Experts of a small language model: 50.2M parameters, 16 experts in each of 5 layers.
Below are experts of layer 5 (counted from 0) of a mixture-of-experts language model. Rows are named router (the router's row for the expert), up (a neuron's input weights, with its number) and show model dimensions 0-255. Each number is 50 + 10 x the weight over its row's rms, rounded and kept within 0 to 99.
Before each expert's rows: a language model's description of what the expert responds to. This comes from a sample of Wikipedia text that the model never trained on.

# expert 2
What it handles: Prepositions and temporal connectors after a noun or clause, before a determiner, such as in, with, through, during, following.
router:34 54 62 67 45 49 55 51 60 53 57 31 57 51 53 34 47 53 54 40 47 48 64 73 45 50 54 52 42 55 55 51 51 58 53 53 58 29 55 61 35 39 54 39 58 55 52 44 54 34 55 36 53 21 46 54 58 50 33 48 42 45 32 61 59 54 67 56 71 40 58 38 54 44 47 37 63 60 47 26 56 49 46 50 47 43 53 46 52 36 53 61 50 68 73 51 45 57 49 53 58 45 48 47 59 45 52 57 47 53 51 44 45 51 44 72 41 66 48 55 62 58 60 56 54 42 62 35 55 61 57 47 52 37 50 47 42 44 33 50 22 32 54 37 37 56 23 54 57 48 49 57 54 40 48 30 50 45 59 49 46 35 44 37 50 39 42 51 51 52 34 64 48 21 61 72 47 56 43 49 68 42 50 56 52 50 58 48 37 51 63 37 63 74 43 49 62 51 54 53 60 64 60 56 59 58 62 67 53 66 52 41 37 47 49 60 58 43 36 52 35 51 49 46 50 32 50 52 35 46 61 51 49 57 45 54 60 52 23 44 54 47 58 52 55 51 40 54 27 48 39 62 49 52 32 52
up4:52 44 79 43 43 48 36 61 52 58 47 37 41 46 33 59 44 42 51 59 63 63 39 39 37 47 52 42 63 57 65 46 43 33 36 49 39 50 69 45 51 52 42 59 52 34 52 34 50 45 54 44 39 58 42 63 56 50 54 69 59 49 59 52 53 47 38 33 54 43 43 39 34 64 56 56 44 43 58 55 55 48 43 40 59 53 60 48 35 45 67 36 40 51 51 68 54 59 46 62 45 61 53 31 48 37 47 32 55 44 58 37 39 49 44 57 54 44 43 49 19 47 52 64 42 71 59 29 53 54 62 46 45 42 41 61 34 70 40 54 40 48 63 51 38 61 49 51 67 34 67 62 55 47 56 46 48 62 38 49 53 43 53 51 50 65 52 48 51 39 48 45 59 54 62 54 50 62 61 38 49 46 28 68 57 61 42 46 44 48 52 33 63 62 35 44 45 53 59 33 52 51 62 58 56 54 56 53 29 50 59 53 56 36 53 54 39 47 47 50 60 32 47 76 53 41 36 54 52 31 51 55 52 22 46 25 52 57 46 48 53 48 56 61 46 45 52 57 37 35 41 57 57 30 58 57
up5:58 50 68 48 40 55 66 45 56 58 60 42 48 49 27 76 68 65 49 68 54 62 60 54 40 55 52 36 65 47 49 62 44 23 43 39 62 56 39 44 52 54 63 44 57 48 34 50 71 45 58 37 52 76 37 51 32 50 55 52 57 43 58 46 41 56 50 52 57 40 44 66 46 58 45 65 70 36 42 36 47 51 56 50 36 37 66 49 55 49 36 56 50 49 44 56 48 59 51 39 38 33 63 44 36 47 41 44 53 46 38 45 25 64 43 25 39 59 51 51 44 43 49 41 50 45 56 56 53 67 51 46 54 40 50 62 76 37 58 46 60 48 51 39 43 58 38 40 63 41 58 67 46 50 61 59 31 60 45 53 46 45 50 48 47 50 40 44 51 42 41 47 37 39 50 44 31 35 51 30 53 49 54 30 47 47 59 49 64 55 48 49 52 50 67 51 47 52 54 63 53 62 50 57 40 50 48 48 43 35 51 44 43 58 57 49 62 60 51 37 42 53 44 48 65 42 81 38 38 56 52 46 43 34 64 49 51 40 50 46 36 60 68 61 44 55 60 53 63 51 40 74 51 46 52 39
up6:53 54 58 55 29 50 58 46 45 63 59 56 62 47 67 66 59 50 75 50 53 41 67 49 43 46 40 61 58 39 58 58 37 47 57 42 19 53 27 51 45 59 72 59 48 51 52 53 49 67 41 52 44 52 49 45 65 48 71 69 35 65 51 29 33 50 44 61 39 38 53 60 35 52 62 53 50 63 45 53 45 46 48 55 50 45 59 60 53 52 47 54 57 39 40 47 61 65 60 34 40 51 39 45 49 38 47 28 50 61 45 55 38 49 49 69 65 54 56 42 41 43 45 69 58 59 31 39 36 38 45 63 40 59 57 27 61 36 42 51 48 59 48 63 52 65 54 49 52 34 62 62 46 44 42 43 49 50 34 52 53 50 34 46 49 66 35 44 50 50 41 38 27 56 61 51 49 52 61 62 55 57 52 63 55 60 51 63 45 39 38 30 72 62 59 65 53 47 44 43 52 62 59 53 44 53 70 51 40 65 58 46 50 43 57 53 68 42 70 49 47 52 42 47 49 54 53 55 67 56 43 44 42 54 36 47 49 53 57 44 36 53 35 41 65 48 64 40 40 50 40 41 47 60 43 50
up7:54 41 50 56 57 34 60 41 47 49 45 54 56 49 60 66 51 35 50 58 52 60 58 56 32 64 68 55 29 53 46 44 43 28 39 49 49 50 33 37 57 49 58 46 59 49 55 68 50 43 79 48 41 43 52 46 63 46 58 46 67 44 56 44 67 45 45 56 45 38 42 45 51 49 47 56 31 45 65 51 46 48 45 53 60 63 67 54 60 59 49 60 43 34 53 59 42 64 64 51 52 41 64 51 59 25 51 26 67 50 62 58 39 48 61 55 58 58 43 38 51 45 49 49 52 28 67 46 35 44 57 43 51 37 40 52 47 49 60 52 41 28 60 62 54 68 78 56 43 48 49 47 68 54 46 44 39 49 73 26 55 59 43 40 58 46 48 65 52 63 31 57 35 52 63 52 49 63 53 53 45 55 49 41 44 32 39 54 59 51 45 51 42 33 44 41 43 41 37 42 44 69 40 53 43 44 62 47 60 45 53 46 36 49 30 60 55 36 50 48 49 36 59 61 40 57 56 48 42 25 61 59 47 59 52 57 68 51 47 44 51 56 42 64 48 60 51 44 42 62 54 71 52 42 55 45
up8:53 24 39 34 64 59 45 49 40 38 62 54 48 58 43 41 66 48 39 53 48 55 53 58 47 41 44 47 56 56 48 64 55 41 64 52 64 43 48 44 40 53 49 34 71 61 62 52 60 59 58 55 46 60 48 58 34 51 61 45 35 70 72 64 79 35 67 52 50 58 57 41 53 54 62 60 50 62 47 65 61 75 47 44 82 59 44 38 62 48 53 49 43 52 53 52 49 52 54 43 53 67 47 51 30 56 59 52 55 41 43 58 45 46 53 51 45 43 43 44 56 44 48 42 60 53 58 51 74 56 49 65 40 61 56 50 38 58 54 49 49 49 54 47 56 43 48 46 35 41 43 48 57 57 55 46 60 59 51 71 38 46 60 51 70 46 51 56 54 46 42 60 41 55 46 51 54 70 51 37 34 41 41 46 39 38 48 46 54 57 60 51 50 42 33 53 45 66 40 52 50 52 41 58 43 52 64 44 52 34 54 52 49 43 51 59 54 55 78 56 66 54 48 59 79 42 50 50 31 45 54 57 51 32 54 50 44 38 58 57 50 61 74 37 37 57 64 66 61 36 76 40 63 44 48 41